From a checkpoint of a small mixture-of-experts model trained on Wikipedia: width 192, 33M parameters.
Below are experts of layer 2 (counted from 0) of a mixture-of-experts language model. Rows are named router (the router's row for the expert), gate (a neuron's input weights, with its number), up (a neuron's input weights, with its number), down (a neuron's output weights, with its number) and show model dimensions 0-191. Each number is 500 + 40 x the weight over its row's rms, rounded and kept within 0 to 999. Numbers have three digits each.
After each expert's rows: "mostly gets" lists some tokens that are sent to it at least half of the time. This comes from a sample of Wikipedia text that the model never trained on.

# expert 41
router:531524540459523582496512529527553478490563564471477529499493452444415613423504530546461513468457520506510550508479519534439486570498520488535431456529554570509514549515507519466520510442535508486452447544476535494538500432529515565548506520532443515471495550567534485541512571486488496487455567543460442455481560470498471545537498533493562518529442449498556475549543507410561490479445448541521486478528479418451562504457543467567523450548510520488495451476522495479525483548501392500521450472480556560505469541465549509462498513484499578536504509512472509503412533550456532520
gate0:447481545551523478429493483466460455523537545489482503459441543555536538552507537533468497473584458473530522539456507478547511491459513471441475506400514502503457533507540513468514505529500504514503489491512509526450508564485505526486485420531568411475542494548542522465450518443551538511452585543547502537443496499505463524499494525479458545553505536446537530458518413562512517481565490480520536460489512514511507526521459516484519470547479472505505509463469547491508427466470544495500537513553508427500371619410614509527527516389498551567526461574532475499482477495496529455
up0:465525525468522473516423483498502499486548506496472560451453535481499569590476456491454551480576501490577510534457500499548513516497525472463484515449596576558447534527534447475436465487497479504489480500493515530518535499482476546555464450509502431546514527587537540515465493464515507502480568526526461572399497551478439521525532539451510531563487507489522445467519371550515510475518479467579502457467509479468530479515490550508463523547461478462547497458468639482472480451473481501479458466505478474480418527410547495547486464451547552550526460543516440525446532501498523464
down0:577524553491454463490528484470529499493505516508509489465476530503499460483452452470525465536469587469523499475501534502462494453465526557584459544600526488534501492488469517559508520501474480489492540559508537484535448461457434555576555558503401535510460530463523442479571506477481491527514469547426471468485493472511541459517526464496583516443465473588587495533458497489460456484472466520511422537525533403546449494534494537457521512475443567451469560487467442528480577457466490494495628492466518479449581486530471526428462532527505430486512494501485447456490548460518519535
gate1:508502471489514498508521437495472496493534425498518533511493506457510493538501563464535553568552382523503429420517473518466538525501477489554488527470468534452516481510545456425465484497438424542459506499521479518472564437514495477506522468513543467531528402553525475546484508528436489485483494468491436502476470503553467464530571519531478485525571508463395463566532498417436417432501503536448515503536553512443457484516521498530470550539465515587513466562438518482517453385494512504466474492487476514442500478467474485474524517461616453576491515517581508501544453468523496481
up1:496539510498518439498533533443526466532443513533436481540530533516515484451535498484465497521514538454488468524536447441533487494506430514518571561532496484481461471490453516468480490537533502446498597521502427510460427533522479499442492531539494444561503500522460561483500461444578503532536497446416537475516541534455556546479460441503471529409557549446483541446464438543520493533492531500498470516449529539533523464551508548486507476427510490424536487546503430451499473516569547530478563454550500563522532399459452525559486566479393495471528505451523457518487480534493460600
down1:469492525513495500456458434551482517488507461526437481566476472509488510522475402481566552498431475493591541487510584484431523466460529544483523523452471457555553501525489489540491491501506532478588431476504557510542467506522520440506450521462481467437544488429482463491519558490435516514552479553559532477603532431559475470536567524510473499509534432476509471481515488449482480487470515487486553513542508567539534483495498456427495574501476532586512470485488562616511484461487563471473457478480527552465482547466528481550543481584566514582514483444474471469506453477501567488
gate2:460454424399492454493418507515560507498523464434535555539530487486475492550487570482505494542526563518568534443441507577484504486492548467499501459507520525499519437515486522545442447488418571406550586498540480491497507539531511468492549506511553499387486521472486525503523597442516510389437477486485455520544490505524491486530520500567488537493561414481514537549494546533532471481527487498503454483498533503500456505527582534567547427511515485541559466455483530463522523492554535505501527465515490459535446474521491459570455515440533503461453453519587503498450475472531516489
up2:467494409472517560516522523487513502436491535469494459530545530544499582552471522422507496458485538486552510444488552521499491515520538490515502536480558474460448520500444505522522548452449534427489496510549473513476582572492479504512525529538446457419476490474516574452457504514487441512471526522469496509481497475497425393394539452464566478526473473507512477454391541527520539529486500513590485458527517472476469537509457537481586411476536525506547474455467574494540574508510499487428539495511440451538500520520514549519502534433541498477497474480565458497502534502597468420
down2:568512503425499432516486492482536486545423559570507574480439491509526468492492444534488498523523555488513459524557474428487489562494503563501499475456502495525623532521568436475448524517506412517493510536497483477506498445489532506513450487476502551576564512504549517476491481518557616428574476508538481455495493537525511481562496532595408539467515437533470532508551517474460581527447516547438513541490456515496549520483428467512425525555511517479554455512524472557451457488484552475564546499456594506503501447512547533450516460484498472525527554501497505505508500524480525542
mostly gets: " K", " S", "L", " R", "B", "H"

# expert 27
router:513543469500487410491448445594497520451471545508497520526469493472508548429480502550522463498411453472463474488465488570494570505453464422488482550536477499526432478494429558466451485592484453469536569521518470487441475458496470441571464591533545473518526461548510543499538507501541498462454487506505504503461553521516489447574493486520501595525481544482516478489465535501441543541470470553475528489518475442492479512559512465514500453514407555488533463528539485476409567496502422448494553468532559466539474498436514506472498446448506455534495449533549425515550425530506507483
gate0:435458465571461502498481544503469508544564516530535448596448469517538475519439528517457484479567490481407459525470518478546527469534419465424529496540575506520482533555466402493444553469443477487467431488454513435444518583496536531491461471496472404505518514479510431523495476448498501502488562481529453508479526523487517465363515477407460561487574488466497503509526464519512478492526535460517473527417493489462516479501481477508500506503567527483553504465432493535450507494500474471522456515554493528451465569454572543463477447474495493544485481571493453503504461525494431448
up0:412437458582507525508478500564488513464546472567492494537465532536464543458497474513505485497516499489460508478492574481502528511489471465486467526471548529446472560521519495529427569465479404555478496481484492486388538536466507563465464483488502405545473497565502487547479478468480530453553486498513480547484511515509507505421508445459535584559537450483478447494539447492496543509474541448486526497459477501391502502538485459495518506491518498463533491480451532460372488508525493538441487497571554530458545516468531513469470416435469587468538455600547526512465515540488491412
down0:579503550499455507466481495528530534432456465494473517490535415489505568515492497510543530556454548402477561565478563537545563497505449537602447422484431429516517439522439514417485500461513523450505534548484534500516424514510522525523427450471514570423512477436514457522496494526526526483444460530509523498469474495515507471505500518564500489451517494484510507504526427517447458463502481539386463545528509456589525476517540521492473492510475484485446535449489509465524572432560543558464577478466481511473553512561462450485509522465479472446439491523475464421499525476486522456
gate1:517563475526539527540486510566485514549535463491507520496500531427436516488515461478483440570492471492505579500494465553439509470571444484519506496480470517465475475481596477446471491479392484474526519505480468510494548432590506526577477549508577511502480449492567499518494490555481499467468567445550450459529500481503519525496547501536463502559564475510483495545507487514393533486485520499542542466529466474450560557515457463429502494568430514534475458531484512494508534496486420515490428430532446489516507540437545543499478532475559487632508533585498486548539453546520431503
up1:521460551484453490544531481474538493443475512499439435506480461537496493526501509477490516460551433473477418516539469407520497560520531468486550436539539478489516481537395532495533501415580520482455443474438440503490485510452426467425529457474499434556514456482471500523529453473534509478502462409474545501535458481437532516457469488526517529476559545449520576422534447514549462517490545525473477474453519585524413432539591567530511486492573476437518496478495467530485493556480524517502551545548489485471526438558446534495475520478475531482436467469493431510517498499453544485
down1:448532461548514505491480497502522526470505511481491574497487465485492464498488453514515452491522491541493539452489563536404491488414530486564440460452491473542522519512509457576450491521485517480558522538474526489453455471557582456599490463484512506469478524435543513456521548546525505512482450517485393495504541486621490480587490562448533460532535483535562519508458538457578499469528476444507522489554417468477590572521508503424490522525413557538471491490574514410474499424496485481465499496530459491532488550504509458539482493541526447548479537560516477465493453558470523459
gate2:483547500492488487569481514512499479495510470463468545480425535527509545554507553449446596500508517461476497521499501565552542529517540477507463496459447483589486515496453502511555523494444486419545502459553472503518472482468510523548495491484508399564483525499459494542580399418553491499542521512567504459436471512545549524535551558482513542448418488504479547563456493510523457428535479503499495500513565482559498571490484490480538517469502491535590558516476541482435490452467551528480481586569521489487408472525463494521469477466551521474457484474520539489549451499431619513
up2:553543459524560502473472520492527498454466600452408546503454456458451545585512518473503576514528525483483549477448512459477503471530514475509468530468547475548518579454421487556490578477511487445529496524476465474508501538469484541470489513589461444524460530548512511512529471497464450513577590496535574531521489488459465477536521507521519443483455482498440424460477514544490542403504450543544524468509443463567465549502422485487469492475468452456492529456496515493562561508452487389411520545557522486524504485499471496481461483495560528413501497498466500537478488548555527449
down2:473478546406472457553498508474518496498442470527474493503452505483527452495443489527502464474485494466481485467555565536476520499430486535531515465491455527446501531498491493505558487481484492530536542524541544515583504460467516421490494421532536465622511564514571461501484516473421530400528449498535441422508472437505503496430500553490521488477549471590460549548545523501495526606521580489474487479583427496475524506552506496485488531556461498496531511504493473537414517467543512586548550442437512481507456476452495435462471450494479557545485517494478503409546446504511465509
mostly gets: " c", " s", " p", " n", " g", " k"

# expert 10
router:482465480500545552542487523556496471429464515478500473536521511447586492525508452471508474499549474557482442553397511543487431489555453493497425411539514591549501451534479522524399490495458441512511570509489522453499509502531541519516499495470512534550466495502462564566507506463444511504522582489423509473493436480552522544474521480488582500577459556489480489499555526507550475525565439480512509480472459513443490543521487463526487466440539534479518467481481512562488524411521507562407465508480396472498475542512412417518508463459514479542473483491511497528488478509547540423
gate0:499560508540592507509474443459412471527524540528486511473459475508464565418509487480552478455577504472509466512457453501524518473417408456495537531511513463498511511534522529553501560513459500502492552459447497510441523514438522495507459446525375426500574451512470478519507525498469489462514542474541464463478477501445539504514436468522546477504581489453491537507490468512535506478564447515481536459532479531515535545501477590455545496520449495538546464543445437445509479463444432508495476514550552472522479512460587522518513472443538551558548421566609509526525447481510513477
up0:510522487529536493533508407465526469497600512515558534466407494463451566382533454475502518486529455504473486508434453504524485495527480440522508507525519495483464534548515506506491539441465424523442488422488525498512508487481520522512426481468434435484540488548521495555548539520459488472496526502546406482471491494457552556474488469502523497498467481495487532459508497511562536477497522475492537417522495479501492551474495568522563478502451466540549441573413458470492471411411419485478476588503558515522541476457487534479461442491494588454526438554576554489508462481448520472
down0:522554535499515516460592466538522505520436496511483535530443461495458515572452496525516465518436561492511509544449515605559483502526476588433515490551511604580570488481488555454485522499499526498528506478470514513512479466466485487528510466488496532563474501499493424470489495526566499572484519546522511495443431485470526534530501441496486499499569536525550461582534479518456468469437494550503383503544540496506429491558501454428470449583493465400469496520480511513505565498521536512519567449462473468501512522505452536477459477495492405472430543400488467459533470485503483511
gate1:512523544513521532470517484449411467518474445523463489458497532431504493538502497490501551525565435423468488467420504558482564483532491567536504534470498461515558502413542489498515413487509485517463479519499537565492482403493480518497475480506467485542558490557541516505563477505461577550469519473531478518499521468484564519560499518510455437514577438450478453466480520501508377484546482567443496475595448534539525525480467509485498497488527533477531542550521426508562429474507446550457475477467464491545547470489478494584521452489515410592462515519543548523523478541520443452
up1:562543516518478478550502465501523520522523522549416400569514490541531513470509505503532542503592473487410453521441457476473460487510496458443574479527477451493507484591498565474545485528523472516496519496444395516449472520421430495477453450532492536544506480548447482491543448533534502506547493482486544532503538539537479430494522465521471535508467484490518532525474474528487466469530519491496523531409470574441377537525531507502495463482530493454465445502492415475507414508519464534461556541544459457526433515487496486557483588441479498513527503553595477582481485534476507506
down1:468500521501588495464437537488473551458488445523449466503494478475430530550502524479518477489417521576519560519444566561447518471430505575536468467480450466520520496519558393508509483501506433502557539520551518527486475485466550551469462453489514484521449460519512513473445471485497488539507507471526499503543441429550543403519433540460534502560578469417435498509495540432429441502562489486512548540494503469450536498524494470533412505480554478524460469516456482519481552473461538451567435452517530480493503448528504481501498496539521486427510563530428520465533596521456492509
gate2:464550529488473460499450502479534480503559522485480602519514504469475426537492498448493493458502528491488576568505495503518518537546547515475451476517456614484458480552591506467515436422525442545509501461502564507507439518514476419565573514465543526523579481403477517555472462517489500431538512439570503454495448518547468526468566567483491497442478534518530589541551462498492446497529453539557467493516509474569506505480505481513528470486527528510568506432519488523508448471508444508583470490524517395522465475539472488512510500532481548517488489434533498486477447505612529516
up2:557522455475488467444491560471536460453515535500454514516428533517421599525461470495532550435450503487535488436550455511469500516461499469473451509489444522523482534486461461529522400487509528369496473491476479518442544492512513562432518495538474453465477477525473522507472530568481501552473514528477489547497551467465433495519510533451541536526445457493537495486398488443463590476448437574457416484492517446487510447506499543479461556436461501539406496470454525509517543505446546435423496523518505534485491527539418534467493531508544541508472474499438434530499451519520543517
down2:508479453479498406491463474431452464542477472545526500538466483514485460488408505440508570512559529477489533587466523421462424561450543498505541410481509599508476453546510449484431492475519512539555498511490497445485472459463496456549522459488471514571625588566515507464524504557447467513553475458509496468453489490580484452459501500469538485518525522580412492567480513479503531541550507522457481541504473480441507473526524447557510523536478529475578501507496468556497525543520501521518478465461410572480484456527531480504553503501457523557456492534463520466539462529462490497
mostly gets: " c", " de", " f", " b", "ed", "f"

# expert 39
router:488531481566516493494536464462512490520508512487495461535484456481476444486547524535524492473497438498486533495510494439521498493477368506515509491506494495530543494528585565492482519490448526507415469509524470487512508365500518515452470479514513441470503547525449460542514520475512513512581500452492509475508540508569540515483457487459483405479514517470458481517450442450490389540510533536479478509508395540496510507554530469515531492429525471511538564535504359427579480497515501456563543476510514542469461464533564442535493535533465584500474554486532539605446541524493533552
gate0:508521572467497528543464456451576509554538535558455541428539500513529544541536493521445489556564511433555529506495439482603519574449418497381460536515522512529516524520473402513480544512538506549519471478490502528479508476504531557549535475475466325467499533450535480516506502456457516475483526488494456513448539487525496537481471501437445589483491509521499515507454534530522475479499511449547532472481445498533471553501492475513484461493477542505539501514450525465518449525481430519506465511488513563577410518476485536510552528434510564506506482512479484604492446464512480502
up0:532505528516447456521421509515518480547525530516539558442498513469519499496466502534451501552533463478486578498552462523472522481532495505474420475527545573469488587543551440477523435565558502563530518506473481559529526487478488588532452492487495419543462504420482511515532549472494458474427541509495466530439486525482457548566541446461478507539508472558452520486472490477456554509495442401518546481508499514464541588426554482513522536520508473443550468539460531428505417495545441460524401501513551581492482494462570494540491517469542484509549513544440460572477477495522524482
down0:433527539443576473477556493479487474470443489462460478524488540449498618474526471485498479494449493477453463537443500556468451511495491493500527557547443481493507519440507554456470492449502521470442557448464541429459447458462425426483566555582542583449416524503561457479418512538506447534444494553485471513486434557455499487504479506546506455523525508568563513494504493511532542535442506549468455519521527433518461516487448456527453484481479523549416537518521475532504541497457585509468543528442542472438521478529437530464509477525475496498530472469547424450455519497482501463
gate1:501445467566532557522520488520461541570504471468467471564524505524461471551498502490513484528500496455492464494470489523501518517470406553562483499523471424466490420477486511485546513557468533482473487529463465581565580456464489486488549472458541469510480460516422445600516501519525489472427502481520495589526557517544520512492456541463485461472532466437451470444478479465468470473529452582481448560563523500507604484521484549472547515457480445508537457515403466434477540491446509463523470401573448510444446493508507497424499581465560483520447538520483511497457520474526518518
up1:548532524413467463514482473462524514460445540514475499492471548507536468513508532434445504567536506506510514601537426404532488523500499526422500467515541526500513496538420451450543516487518464534523560542446398527466439484484436513491502515544460478560538444499538530473468501450527399575551552454445496517561473519464547546492492473537472517457480554493524558466500467493473476563498515480533502491464529592578439489496524504562554517471575547442430477558506483533519524543514505522435546446510482447491521483538436517598522504456515506456475508538520496481557452492459499493
down1:484539456500538497516506525512475485505517418537477460528511496547530483457523550557479500503469512504567487520481533548480508459368450500560516533495427472503533491505593531556470544523461518535504487457519530549490510419501532445574465466472577443476468484540430446543529480494508514502472485523526502497447471477540535436523535580517508494500492404460444404513572469442528444443565455489464455481511393494508587529503446514466521526529389522522538485487553458456478476458458462555467502545494522553531498540499564521493478478554516502545556468523483455489493537502494462572
gate2:494584528487465538532473460452521541499546543466529497446507474507433471500484468475549524557523481485508502535525533549491510477547514491479476467466442502466523491526627466532550484475401478505550502506518608469516437419500495410526576471358475531499515564435458448499465524467496567526581513504570481552495471499487490545491493483524415513456466504500510499562525477557524459474531479501511465561569483544532540505461492495537471491518506492468594544484534505470433410483498440506509530533440533424524499486507447436496571447509525476476466476486524486532492482467477477454
up2:499503419452523485471492492491481497441479540520436468536516454460469545531488487468499489476461533470525563447458487550494523519484580441473468583447575523464429551508499538529598484519468447482548469492540496491436458606529471494476485508566440472467411458498553517508506498523477571498469501603459548485519496508484441501494530432525536484475470461543496586489505496524461491538492503526507504467464465407530459528536466473480486529501486515537491445523457565559579638523470526479463569487466526501494478537557548469580464499473547569467456493521513480507556512518498461459
down2:524469505435493477526464475520414487503424516568508511515451472444500471471512485451458470522505503491490548510455534444559470595473463565487502474544539517492500485522468534554485472566485430483462567533505466460537448469507543451486556456483523541552464467525505454569468478443513561456511507466562516343470509471519527525505425508477452522477487422664473489545502517490554568525475552508489522527452458428474500513554492521518485463519462510485534481529523466493493509481494501615508497443493544547493533508481445498506431501492473478478452500510506516378500518506491520501
mostly gets: "′", "Y", "°", "X", " Army", " PA"

# expert 13
router:483488452433451591491552488482513551497515428454483454492458472456521453521565455493518476471505483492503505516471525486546498481482516511412511546502558564440431606567570444465526502554493557470539443439501456497595472562560485490557515458514531523536500518463524523534544467465444546518534457512504507428461526487546486492461495470483467424452510522517519590521560428498490498578441515499512488536503513483474445542551455477511500545544509589572461574544469563514478476540486492510566543530461492548467456499543518502462561511531419495496566465491528459486501464464544502527
gate0:490478467535497539572475472406489567523567473521500506520470516472507531483548545528518471480526528514450500517486537479533433492531462477411524570475541567531473507518548451504494551586390545508473457532484489448510473531484547567493528425576454498498492504510487480541556473499467465519563542492435418486373520465481431485490526521468494539477561513573484494558456423497521503458599489483537477492465481516490470569538528464479523503493523559543421577492492458502478541496535479487504414517496510518496440492444569563509499476440518542507543508565486545542534507479505563499
up0:536484468501520509539471505553570474549559518494545505502551547492455579470451505510524523476488487496526613559456505413509500492556534553535477538473479546496466529497521434572467536555439522590599513514496486529434461532503549490548474482484500429598526498535537570546496528458484446532580499548514409498452502530485486539507555444472558501496473484502521445527478545534473522482449555535490490509521465435496458560475528449508461484535486510442490480416508447437437467574553498451498422473506527532458481462468510477496488500455540514550551457565448468552477499463524502470
down0:488555526522523452513505502451455485545463486432486560570481457469465472555539470519523551562498573497466458498503540475429435452436502518512516480545570443455519506483493547485538488536443487432509526543501486524471542470472599536448505520466412551464480485492487519458461561532507524486425443503476474466549461479510519486446462590500491535534490447568519464548439520471535409481479570559562497509491485482528544468465425582454542458532561501514527444500502491547540512485502490493520528467513544524472558593614451560477503462505456486477479450524519460489445520556487509539
gate1:499429517517504581543509529524497483545452562531521470589456488459495432566523441460474524544506432478525472508525515523465521519538542521529472554512587515488543530417588419580525498506533477536510551475492464487488505420480450487485517429512451496535492457494477506524516529508470487466516579485537486426508451554417529525485577554521473443473553558476524518458516493510461448451485517497528441503522484479455555528440481414494522508484433496491469596498525528528504468433536394448554451513550521419458520449473494480542444499462533473515490530564522575507480502496501500473
up1:519516519498485502535488515507500446439460524509523492460595560511484555474511531464514530546525486505436513483534451486590476433570482453493578599449528515453518465454532451449535515457515509505531496511532436477492422470479447566432471453464434513536503509464495498498474471489493519573570555505419501472484494534496489495488433464525554582472524441466484542426483532551536474499517481521512398522450512577490423557518524501460511454475490493491452469464490535535484431521477507538433584435524470486574543496549394533558485537529455558502484453542516506448506490507490499483
down1:535491491546478521476492511554490535553462543554547500507483470467529462509462423467513499554480555496502514465539493542443548522417539508523477511511580485433511512585511475540539487487539429539540490576528511483465439510472490536572501471421525525442431468482491496583538557548510514456488491467551512539470461552550550525494498567470380480509561486498471492537485514509454497522598420555433532562503488452494579472581522491502559527484475541481530495538491486465494526410503471554490455525479439529491537574456453456510498489553525498516525522521523475545447546451548577480
gate2:447553455441507475471473457477444505490562539495443496537494451528517498509475479536463536490508553524534517480406569505553515468459521468435452434486502480488499471495555420505506496460426554537536449475515491462541469501532515432527480449483504514525464539485458481581468480446439562460475487533507460523478474530472442563527486499552483434403548477531508562587520502482520494496495487534448492550436473409531471516531477561562486453467547496395502511517441500483479475530465493436513518518569439522541393464564453505503526516466506470485494462485530480542476479456599467426
up2:502520510536504527506494528472532504480475573420515587518471533519498519478504550477525536530478536470566522456501511512510565533495507457503564506465539464554500503480480499507563520539495547446489489526495501513470503574500482539469520524541445507494424509453473447506571449482503541533492490575551566517557487497479465470479542511504595554531393553551505513394473601448564541521441524571590481468516477484530495556533488526540565507490463503496445516500526529441515553485514512514431550565510544461536516488483447533488430496451529646549468525481534478548498474449558494481
down2:490479524424469456512394546491484494506437541495471469448437447591524476429461467507465511472537473499500545591450543392454465556490471490617441505401512487455554481474462551466424546479528439568511491482496497504457469466499512492447495454441552515540550510523524534575522483469464501474489521516482494488475474496555438481496530527534494480477525488534490564514553437502481520591501475454462517468496513505486486433488504483476485510510463505508567503480469414559450489525526540496478518464455483507504517525527564420504471506483470486423569543565496419541558536542510488465
mostly gets: " played", " team", " football", " Championship", " play", " Cup"

# expert 5
router:558495516527484551483473461496533467486570512539492541440476568492487527526459490501550568489460515518494503447481548519505512463517433554504512503463497551452561491512478433582560544525500558535426528502502436479480508537502490491446514459528467533488454489437465426542507560473535412520541578524585438432523591507497491499511459528475531563502568432501550484504446577505547573521428470518526504512460520425490535460525570558515491511542555510546497518485521429557523508502503477531593485486441525458565428533542463493465481483544506476488540461453471547542431502456483542473
gate0:524499494562531490525480493490539567491578530476439540495530501534516458543578513502492486500588511491474483521458505486543525548432487482465442516486508485536546493530473428543557446459498473585531500435438514511455456527540483464483515474478458445473506505509518499541499461477422541514590564508558532533462509512488560437463502483514507462432515459466525533511488523511569538483497451489546529450476515506462533540479545472552573488479482467497515600424442568474514500527537495480517483565452529430554450537444508527487439557490558611574522455589563497595518489491504532504
up0:470466476514517483577488455505494556490561539537448541461533451519469507529526539454527502503528450488451508545480478482526505551449502529479470497494506498560516518537442470536523434484513446609507500459424511545481535543544488507511476503508520484517510533543515515530502498446432541501598541456554476597509551473479533378480529474494568466434461410510510543508490561548552556516473484496555518442476509475423528483478517444579570461503513505491532547470450540426516482510518513475503496528489515429567456454484508515478425507465554575494502452610487454571471522509454555485
down0:533524581485472518431512486491498472484463449490543454543441454472488526437443525470507464508498591478563487530524506521432428485478510515577527504521512451485527512470517468430519501454490507459464475493542466478495505462425564527548539470479508556509475483485505475454482469509558469471449490536532539421441514536481545565555430487515543492541506478487518550480566544531466460501530491552505368475535499539564481467492459469439459447413554502530443494467549405494477521515496561505533513469478513465467577564493476530510503444560447392471485560473519510430524511500572533462
gate1:467545528540500546431497471563472527535560474423491533532531489454499572458439496447452561503448504521498469450420513521457552470492428523532501549453499502499462494519573415494385468489433447545520509504530517563471522508503534556493469460497519456443478438503450464476467572457464529518484562461511470487561539494480498516508542516561501435524561459427482552490546535454497501449514502508465475463581477504448509463497514522498498513510455521525548501480445516472538488483516542458473452491486505585511492439470476422497532447518474409569467542458516551493484384513555443511
up1:578500474462466493554528493535574498452467562551467432483500550554499458558583482500532462516536490460481486555545462495507449516504538474508503463507524494518495485511462561506503525477505497426436496524449446482528457517483485449452528529452505464552547548520506550517490439546551491522545486470447483498515445533501511477433447515478523616472461496519513450484440423557486517516423505568482440514435482585516471539493496509536528454457591535458514520542529474547480473547557449506497564477507457438528499511517481547481448572418497552483466460579540412502488592502456461474
down1:504489550591540501470477535509519546512526470507554520540516441535420565533487501450509503493415457556629531499492473506440553472507457516487488460475458505545475456552549473578481516535483505585516453506488568562433527444486497446474518496499560549543503473458508518509543547490517546576472499545561500530488455460447528468489530519498451443575549520482463443543509516501581512535512530461489518486591458487421571542524516464497517491503425493550483496467534455485521467460476552505506445507516521539506584594470466409523508460489517493563548518454497491485469519473560456514
gate2:519497563448462450524436498511492507479516493535549534459496521480594450525529492515525503469543506534526513521483512568523560517425523460538518539508383433531467510542619517492496458426444503498532489480609448478496443504478490482500572509500543488450526516487472507530459471456515517446480488477557436498461457531518445500534461476461469466502495443549426565587535448472484434531510484530475540575544506476545488483434585503461531447534480415458490462456374507545483464484523495514573451498525539453541458517519455512496452514562503525475477484494564533497487516485523491476
up2:509506518501477501495554561430466431446518548452494514544509490440498502477431464520530493506448448525530543484538487512516473552511564511496516449481467520461522556516387537457434483405544530438502524547494524454460543567528503497455458513531535501473587457502450407457506504574520508501483509501527490469510483541465468436438512441482530522535473541495460527461437486500544524446512438522474460464491532537468521468509492486439501459447509418552506471558501467477568610467444482458401571504481514443439544468461502466475532399540456521515490504548477497533520494449541470460
down2:620498503539440552516534504497409509558467426566458495441482550502546542493523521484496559508466479553546533520500466546387519534464492514528470456598512510506514483509485468523555443516555547492483562496446486510534544425499517546471573502472492494546541486545562459514516510523482487537544445505535491434492470520556460535489493450537489601499485596513487395555441494517553454515519470569447477501420507485503469463495510478493472495532460534575553560551540480455516494503544492487495494559496505555539492452493504469549488493490582570539512539448527544479513527521535472536
mostly gets: "|", "-", "Personal", "=", "|---|---|---|---|\n", "|---|---|---|---|---|---|\n"

# expert 16
router:486500408459503385489514519468425572475509487491520565430436514408511522482493557465458504529493500540537500472541485471502528601489478444435507490540459498569493511443432501450501489543465508482469560550430531457441474581464510521531511505533511446466537517477569539528525547467495473529540443478532547595521563492492504473483503498432504566537437471486504479473485464512563518509492512539526497487497501462515510489572486490433496519448484488468494381540517486404501551432512496481603548502491552492467510524500566500496511495497501456415472484496474574468530501485510566522
gate0:568488419470472467492421500419529511443476492524481513482515494502471522546517576559453496502644476481422500524483529454531463467487409453414554538493533495586456502467453476453472524511502540571542539501465496505443427500511528516474460488518552468485470479506475545544549527454468555520497514518516422530459518496502477557445466467463523557474554456530516484495480491534469538526548483441461515479501482463499510553552518516506547457575469515505495539542502447501494440482478545447489491498468525537536441521442508558562438548466540580555530410569470463532493451498549506546
up0:536451422490505498540453491475541547529514498492495490491502458434425536571489530533449531490573444503450553481515521393482517471543473478437539568491514450544493539467512484477523473516509487607530514477468556514426431457500492502466432517530529441521508522524459563536510555470423535504502457520526469557512498493512539505464531427484544526462516432537483414416511513493465553525524486408524531494439462470549502587553490507480543491591515470468512514525482451446480474501525487418489450464473540556524450510495553545543430494489528534502531434550467471558484420488532507485
down0:530522496445534531445490476431464478493536498483485469559574449531519524501499468534518435451553477530544476549465503489477476561499533490577511474498493544469519513443420504482471485483429415409513467480568535578534489538504490490511548513488422550454454537468500453451505467518499482536440538555470496504467515526405503567501495621538488499527472490598488572526495505458479475448469421498503424519474538529536464464519473578506522441473568455517504508453482535541565534504517586483528541435545453490470511542521440431472543486509427528470501518425530478473499513472529506471
gate1:520496523451553471525499475537404412507554421562540469551473540490422459498487512462498482548492480501519480485533478557542501526531493474517511471531542483435501530484583480505457510474483469511512545475452488468570442456459496521526463514460482468522549525509542513510557511501479511426524451471559466567501555512523521497444469555476520513454538499471474507498542433472490510388469500558552394459440501545478552572461486503548458525497499525515472418579447461485571506506487414540542460482536516576495543507478532539557462476444554433568469523559541482526498489499565445547
up1:580468508505409532468514473420484507481488484507470407501550532525539493529603462527497497503572481500469484538511452466489539510480482490409544521498516525464517475488524469536518444484530477504430468507504486513580487546420507522381557483484535386509508556546483541482553501460524478574575498493437521469504525469487523441517487455546534575529521492458548536491509431542515460503501558478485462569403480560527462420471520499509442484500594538441538493487472533515506445498498540454467504525507519423480527439485479477540476515483458495483486527536515504558585515518444453488
down1:459475566494477563504436499526512512541506477507535622489583483493521444512468524523518483512429533604536523416495545584420491524458492551569465503537493530534495530539515442496544517479443500515538535536471538581539474476463550457553487483491459487484478507449483458562505586475503534493443530472550487484459468539507489520535563518466432495515455500537574458434497572463466497567524432496454558494511443501536540542498489492542518523534474455651495470496489525512494518530504485578535482490490577568514492529501490525488555460544552460473497478504543472487508477526522571519
gate2:446502471462450463528390467485490464538485438513528557463489466470469505511507438470461504527519531486519479463499489597532512502491539507540486497442437544569525516465474473507489525549473481404553543516457521445518391432514469489584525547520560518515508509472455459585500491473442589475519534548586524471493607477519520531476549589441530508483453536547487530529461444531455415481520529515458509469461495417535523484481540502476503465482473485516537508486504466532477489506550510511564467512516524524460461520488462465518486538431609454473456458466497549518508470440526574485
up2:526490474508488505445434572442498546522464552537404539516509525504550507512516443500446460512457554444546495555487448532531502524495568485498493503452550483492533523468412539504522568554497519417535496530478505475464526521562491476511617486553540435461450434515499549526473509523574424529515545554551457482521552464465434500465521454502545466539419455552515460475396483516426541495546448521509483456530488478534491521595451494477577509486458562474483519461472508511522548497478501508487558527482461510472469546525485479431544481436523566504447509564514467519485546530542514464
down2:483447496465521482550502465516451484503474441507538476495535479512582453435500446472536546549534522504523480550454507483515503523546461468500493480526452451490476564470519491442543496438513458462545576546567483455559512537504485558518505498442490475555478511466565462494447525502560562469521501515455524448457577464517465494550507529464530467448593512585537541542503539502528446518497541569390556491541465492508526447474548493493494443495516462521498494490527439506490485489529545640411450470469507600507522532472480494450558537447531531451506496467452492468462429491416529492
mostly gets: " government", " population", " station", " Democratic", " political", " Republican"